From a checkpoint of a small mixture-of-experts model trained on Wikipedia.
Size: 13 layers, vocabulary 32000, 122M parameters.
Below are experts of layer 5 (counted from 0) of a mixture-of-experts language model. Rows are named router (the router's row for the expert), gate (a neuron's input weights, with its number), up (a neuron's input weights, with its number), down (a neuron's output weights, with its number) and show model dimensions 0-191. Each number is 500 + 40 x the weight over its row's rms, rounded and kept within 0 to 999. Numbers have three digits each.
After each expert's rows: "comes before" lists some tokens at least twice as common just after its tokens as in all text; "mostly gets" lists some tokens that are sent to it at least half of the time. This comes from a sample of Wikipedia text that the model never trained on. Tokens count by the router's weight.

# expert 21
router:495469550514518482529534532455519529403574522460455483576453486480470547469525498540510564469478478495529539554524466544512499456526611565519540521525562552560483516500512503462584546501482546418471532516538535520499552607541549544433487528571493434507466533475528567476527462476473517419500524455506476543531490481547402503455491473425506522547486538532523466487503468514515517524604462502483514481443548471505509521508525529538433491455454538482533477354539521479441499525419532514498541501520454513445541587493530506494461477514495469486537586493519474533561515498469471570
gate0:516468502458440517463556522448490530493459575511476517488512527466401444466502440449515479520420530516602482498467562476474467404539582553507546566511532485482544495591505527557542513499513478513388462524449503463471557471476491497468499515481502500501437466523514504509484496509527515547492470511512628420528516479491514455428452540512498537518546522493464473610522474476497475520537509457460517519515449497440471539404457498477507493452528474376483479520509503543530594535580533508622424468521419509514394544504484514481479462511470489541523490531520535504460438502477496481
up0:554475522481487502527467553532540561465513478538526526531460451554580474501454550590459453535454518468459503476439494433460491456539530485522577479509513493458465519441492430522500483498436511481589539530550456554495507522478456504533505551487548476493509448453531409544601484521448474524506475560495459504544525518436571545507511539423529517470448433478466473494494511536547462411481482489569534517463507463468473499473535518571486492562535459421535549523524534485466523518453516494452522471503517448544510489539530440516491507535507548548440567549492441507470477554535491535
down0:498473561410528512510531479443488509515491486476512492533514504527543502475470463507402418563439424518529500446461558517518507553471482567516544504563517456390556507461433494504473450545476553467568584545497445491444454512557498510520530567553521468487508468483508467514498584411500457548462516505495534465539518557516529494546509419471569460506441405583421507508509481517566509503485455445522474502494553450488555509517519500411526463526558513487487434506509502522520553443543474571540487478531500470569502505540561558511462507542429503531398469560462501509548547524540572493
comes before: " to", " by", " in", " on", " ", " that"
mostly gets: " built", " proposed", " lost", " found", " confirmed", " destroyed"

# expert 9
router:436522490484428453526452559496516520504619502497545461545509494462535473468400472502448455496481475548440570445432483491551487502510498513557574470479472533510517555469492435452530419546442512545503457474438507515643542447497521449521559490568455586538528567524475490513496527480524511501529556456433510521486495565453525593446501454485491462577456535478512489474473513475482491502455543558439465539464533538561520512548566480480494509538537513536504484535466500483467482478579503552524486478406504458525471450419476523480490528464534428422500489507524563526523500459483522569
gate0:531527503503501582524479481445501468539491498508536548454486539517555540546443488477493506516540501559543446443433464560476532412541545451463405524469558502537478509504517491547467486457549490556535481487502569395514512463548460526503443459484540435464460517549563498562410527426503573493518557395475540471459523512488482447533465542472538531521552513576494500484533538488500482469458509531494588511482561493558520575465569487512485502513500516495516510571441457485455535572475489564484442457516506556462487546470466464527555481504486464518496454549471560515462489446548479564
up0:510492508485499468465541509471464525504428548454508556583433434503524460472508526549496515542488457449445578516557547495542498542481418534583504552566403490471539479493482492494492434428497534416521502498545505566475474553483535498522591476502482555549571525498466491498534512547480483551450483499504428511502506486528512526431458451553485516509481557421537510578477452499486459543556559527515433534543495508466500477528486512562479530472542466453505521468588553485529455397477503493566556521497569524512471456502570502491470531541519539530486591460517502468514513565463510479
down0:453510552533500529467469508511591472517513497520539544473522525530487517496542517533482510572482500543460481460496548534455463483532487656581476479491544473441520483536422540466465443572422500544497639501496553502539447492495499483472532456500466557504487492474493534491583417523502503497575478381498487521472512508568453504480508540464485499556488576473464441564429532466514473573519523512541490500487467476455494515458477513509454521549574534519509503541505486443501475413463463453464537487539518474574491557583552469528536564558503520556496480555451482478525487549490534430
comes before: ",", " |", " (", "'", " was", ";"
mostly gets: " Smith", " Johnson", " Brown", " Taylor", " Jones", " Williams"

# expert 19
router:604522517539488451452472537481480507408416538557459483519492540450433532514521501543474469519472498489489456463544510516456477523489452431484467475471533587465488528516507454563439521432491551455521545470510480457548516541449479548448532541459486523483508510456532471556456454542503465508501540511578451494496508474594587474517394403486515513523523403458490497471470548500491426499479505502561463477527567481467484450455524563500536439510534511544470518468493525508430530539497496461482494485498527436565532505522468550463494467492545510516522509581495547514579512462458479472
gate0:512493461509462491473440477452487453523493541500440452433487454455448475506570530590547518526555473531540527443493487532552458484487517474416455490529426544538489493475447559437484565505539499454568503419479513416500514442496543507496568508523537441460561504494507593480480543463505476492448548486472475520439493456456540498474515512504534499503472593504500473459533493490508584477503508430556559521551554619528392529530485527479447571556547535430538418510478556495509465493519485533499534525509464424523485497532479472532524482514497603452489519505517516473440506521535503514
up0:381492532521566476543508558510535436536513460516503531508555531584532505523542462486521537481543553409490522556488495437491493498430568539563563494546500399481517451476510531548509482475477493520457459455530482513471459512544485523477498440514403547555420432542451516539508457522441547508469519451511453482478513566513460538503564470501501548526515467504461530548485515486465529468538510445471478541538532442474516498515520446457515453449494492445539550419510502500537510479431484496550422523491527471471487509423547508533421437520499458461483469460455443517518426557562494491
down0:528501465548501477447440460458478470460502478504524499459492497537476520457519478460466510445518546516522554514421516504502544558437477495570486575553460468449399452530454560513537420520543492491555477535432497475552586494514511483522516496536466575522463449431505483441497500507458529508481445495476483528502519505492539447526512499569511516511514506550405496500517489540491478504538506591480528472476468422472492472506515480477458524514509493500468508488490474504555517531502472532461530506547535560465562488542470444554496470458479503539463496486455533422527520484506461499
comes before: " ", "\n", " \"", " —", " 1", " P"
mostly gets: " ===", "=", " ==", " ====", " nearby", " While"

# expert 26
router:547440507477516488531491470513546564518613531523474526536576501458502525575528493517512525455533529478540554507462458481512533596461494409481449522501483525426472482431493435504486513467511494467567463471485573607440495547546467501492536519548550561522486504479468501463595542480562537498504458445529513504527530455476515619494493525555489511444449505445466532467534559387493525447465540504485461477514509497454499493496529551482550510475482495565513494408543525595482480543479477503477574486500505602509489458505499458528512500497561495454403583525417472534483527527459443525
gate0:460582492538432471513534482543559526589476511534534525508466464507488512454460551473476548521499451469524497540423509486488433566548431574448481520507527491580406543477493477548517485522591450512408496464486577521472597555480508538491495490501498452488481449534464525547509541412508410523537530480450500467532561505501383521464453494572479523480483486504513558468542427492527495494532499419543533562562541500580399527538513504428527462489451477491448503431504531476472464467512514535458483507520505550478541520445555471531476506545508560434529538477479452490488501539486438522
up0:506499503444476452519538524521500530470499537440438409448529450458499438459516475423570423538486463469540419486512496531442530511502411545499520523499569573553417471504487483590514475476477496610513444476496448528549533506522464482516545552448480515459469482484538506483422546526597538521497520514547529552507394508444417445528438503543561491549513532411472473562490488443510481566471463531446558569539473511450487510492533553483487487473522443443438476536616492476469442523489485504458507535483514471524443518519503490449518480494510472538469521532496542566551481518446516484
down0:571516523553432496448577544482481453535550512517488463515551532531477542545517522503497508474480540586490540476466535456504417512473465457525501503476486494464558414437377449504465483421535557484449528508521511545491530562550402544552526513491410501506570435443494504519559519432471492473519541494519504499488472557520528419575477492508513544545516483485467516527510488557527471503487528468432497515468484527461518505493481467485508489474481526517542515511533555522484592467437507459535467498439474490447525380446572392549544446512505482477479530435530520448512529523533587410
comes before: ",", " of", ".", ":", " and", " in"
mostly gets: " education", " war", " birth", " 2005", " pm", " 2007"

# expert 31
router:492492458468497545547550514521536523544495537545491537497449466449494444482490505487557409608493484517465506461501529504553540511568481480421470501441434498584393572525533486483520477479475487549543500507494499479571537466512573516580443502473456458530465462484491517512493493495592424548505541536537527543506560506504471515446451458478466564519515453518537451501575503514506511491513528419545471535603488530490468535432543438539490473581445541486519404574500518572495449420489471497443499474516527511556438516552503522459559481581477463484540502515468482513509485535569428494
gate0:531483469495467457528506455488506499569559425497545460463531527504539471461507532509514476507533581490564515458457508548483548525518576516469520466549471492520516504561479520447511498506474474435545554504488497507515476419479511432514549478509514462480490486472430506460588475463504450524470525532469490466504508468384518481488481477532487409476516504517459490532484536537556540427475549479547486392518488583454499476501507556564458453567488496573541494506525528564517470463481538493465556503484472455518506552466487479522502560483424555457522453565544521477451472491554515486
up0:593422452492522500552516532474478497494515584501503542460542602510494471578489362560509506495543500507476515526493477491505489477544574522516556491476551542491419480534522507442519525421546454448488470571531572459476554513527489511548464531506438508450507443487427420470527501529441499500539539476527483557510518488522493502410556529474495502541515478463517517521405484465550479463550551499472469519465501485482456520458553507536489529511515456494533526536445524445534481530467566431479339430499549496528464521547500408495516492537499497544522446506533492400530545463546552458
down0:456516510476444507552522494500471463500494460497578517515449405549552472456550518500514470517455493496490521494444502549425553464475512508536519473572421483447481487476486511454536528578522460432495419519485451426585488448543516510515563416518495601531516470512476541462584468537497482509458470524493571524563454485508563464529530504569523482428510516484468532514570501498519452488511547553475537568493458444516492529465462516533525497523419574464493506564483533481529464482532451460512479460575506500521519528513555467496421502473388474512464500534446530483521499487478500440
comes before: " the", " a", " his", " her", " an", " their"
mostly gets: " with", " against", " along", " using", " President", " by"

# expert 11
router:512444482462494548526560515462515496484449510495532471518568442476468495467486548453439537482499572440451517461532504435535549484480536529525539475552504480426493485497500474452565541481499526543505542506485490508472491542594500488504488469523425522456416451509512447396473548538440501520547603570467474517497574519465575504514509524525493450485478546468462609468457538448431467455521507474474536491444517518475473528422517578514524475475502483487507528477467452520440520547479550506529447473431457507462500572504585488498438525450504541507483497462476512509454501489529483582
gate0:542503546476494583563440478493510480438470481468450459539526494534468539491428547363393528502526473481499515506530499503526523483489516460527486472488521525486458488497478519481533480500502482467457519513512553541531505611553461444476524496467442546589483547500502432464513502574518543518505528511470441525462489531514542496458497458525475432487472493512437512552471511479506507561497445487441486365495526513445559486418453537441557469439453527469567488527467428504520464461443451482530550479544502600487549475494532508522463531471505518572463489466506539512474504457489512472
up0:435523431512505406405566526551512524522541523568468523526538521516501553495569485636504449539478501519474555520531491478495469478497453508447492452575501479542523521445501452527450552535525548602543490515516510430531501420448493482609561461510530538439490456492489513525501501476451539505507508446510582509524521549524455547520553505547550546510547453434527480445493566531517483475525538563503501527504475475560518534555512462519528547513509487490503512493537531520442525512466534508505466483456469397534490502463516471476548473535452503488498550545490422455518456569529496512
down0:528503509452408459524508518511452525541436541519518496390503434469499491473543531485493506535489475556451518483445467579443497524572462538509537479545532551433486484466439546519502474519462511565510572518540511506469523461500558495532418394408538486477577554519534570607509477426560469516518430486512490538463450507474460501508488492527560540497501483519524463507473430462510466530500556506431463496535482455562579488521461528476479495506516567483473425570524547553560529496525511468560504529453612489491532477510422551493528548515528473508498572577457421525567570517513501496
comes before: ",", ".", " of", " (", " and", " in"
mostly gets: " University", " City", " London", " York", " County", " California"

# expert 28
router:516505485453499495481593511500496377483485556520544428468554505506477489588495441540523490483490532517496589524528561550552562494523521471526449560496520523502471489514505483479440505475555567467506480593487551419493506534538480494539543534492488519527504467413542439457555428526547485521487453469484527401561518521471525490523525462461551489514489470550412495578572509526504437473519494522460548558500524510487447454515550514473483501498480567483561508528445464501513445523511483506545487563579415488538558466460439478530504532546492477509499577472516495516560432559495526474
gate0:581491495537484522539449448435531534514499544522451501467431408454440497477485507453465476601468541495536478454511389544529544527488483475563538412511446476533522486521492523450526457481490466430491485490480484424508506527476504594517477494426511529545501554497519502592445483480448498464457514510443512540522503456541567451495459501475444489506490524588560475372452506513468503541563517483474461445543584516528509551458398441473543430531539502453501402549485478499519476564520439485527467477540548510517493531484538471474462462480493499514462475563517484426500488520501539530
up0:608461520508509516493458468477526520480553526520489406509478400531425519489504488441516441490470524540484463507560485540506561448521515467444500390451431478550562458492508472464464471462462478491475533463451442422472539537508435501464522523484477518553496525492505512531501464495497495470510514563507463507551428480524517473538514502479466512524481536588497473495463498506484468530566588508488423464515542548534522526474466464482528491519540523525494503497536487525465470590554441468519480498522440557566514519471496509501469491487494498443551494564534469466519466546528511464
down0:517556464555573519498489527529515478520497571497470512460485449489518470433482449522477487523429499502445490542547452518490491482482522489552461445462457562511489511464494480513501448464483480547503496409518466485521510515423488463579553522498494466483484553481548463501517506507467556549474526493440459545541509466501517466559473487516466464521480503407521455519462437559494502536527511435423503496419526581589459654486450571427478513456507437477516486553498464487502462460503550491513579573519469519507476545507532519509512526486484504482465574445516604492499377539426521462
comes before: " a", " the", " an", " to", " been", " first"
mostly gets: " was", "|", " been", " became", " began", " During"

# expert 3
router:484546542510445540473522525497515481531438483541501562478410509484536555481504501492547520490511461476525410509597581531533555464448546526463483468520545513530525545543493500541465461456522481551539521518445453548501474499477484481460472489425526491490582483508501511562500575473484451507533516500498483422534493525423535507545494474547482521461526483485570485533539482476535519508534524475513485500477495484493543509518505541559546476477468458480460464514503434562484501482567503478504527537442446462495460541483547547550486517569499561422482486492474500483432508468512526552
gate0:464418524583490490453528550488556528463535499465540480488470482461539553516525543532533589519509519480515483484552557477497555526451435590436494522530495464519517531507507530431502516568474560463460474440574467467510437462455488442449542459522436470547528471595500532543569486489478539471466452538485479504488413473474493465563505526442489515461519508536478494535480554511498566505522487454528513545492564580467476395476553509465514553487429489460485503385529472497477526561517419510519553474498493484457498537472504487516487552508511496525551494415475530504487501474507540536
up0:566489481439452517533486518476529500519466570492476481493476492525506478423505475474508424547516450557500472481472435506460495441456551495477485538512509509463510488512543488505525481434524491522465517525519535521486533554448535536518440571465539478483484556372607460533476488543476449500568546515574514487596581519547548504439499434473513529578563494474548449468474478436495459590520471583497514462519469436534477538414455499538454486532551487503477492586485518473500483544495497505514429552520518517530442581600485398519499511505547507575412536552502497424556469575527493473
down0:527471520547446509488543525480468465524461531502539488458440501496523502437535492541445427499491567524549437423522524481465545442481490560489537418539474520469514466489406531544476546491502517524479527510525421481485457488524481529536465434473516524452445485530512418481468508560461498494473490449592488528579481513542560497485477428516489440531479530420480515479574486511552460576467538504578518416445471507530501572472462555530530496490554499517463539493514489553515486551562524386436449506515502532483433479520443535492533542520439480489494474524511494506443421538431515502
comes before: "-", "\n", ":", " •", " Born", " Country"
mostly gets: " including", " include", " Genus", "hylum", " Website", " Clade"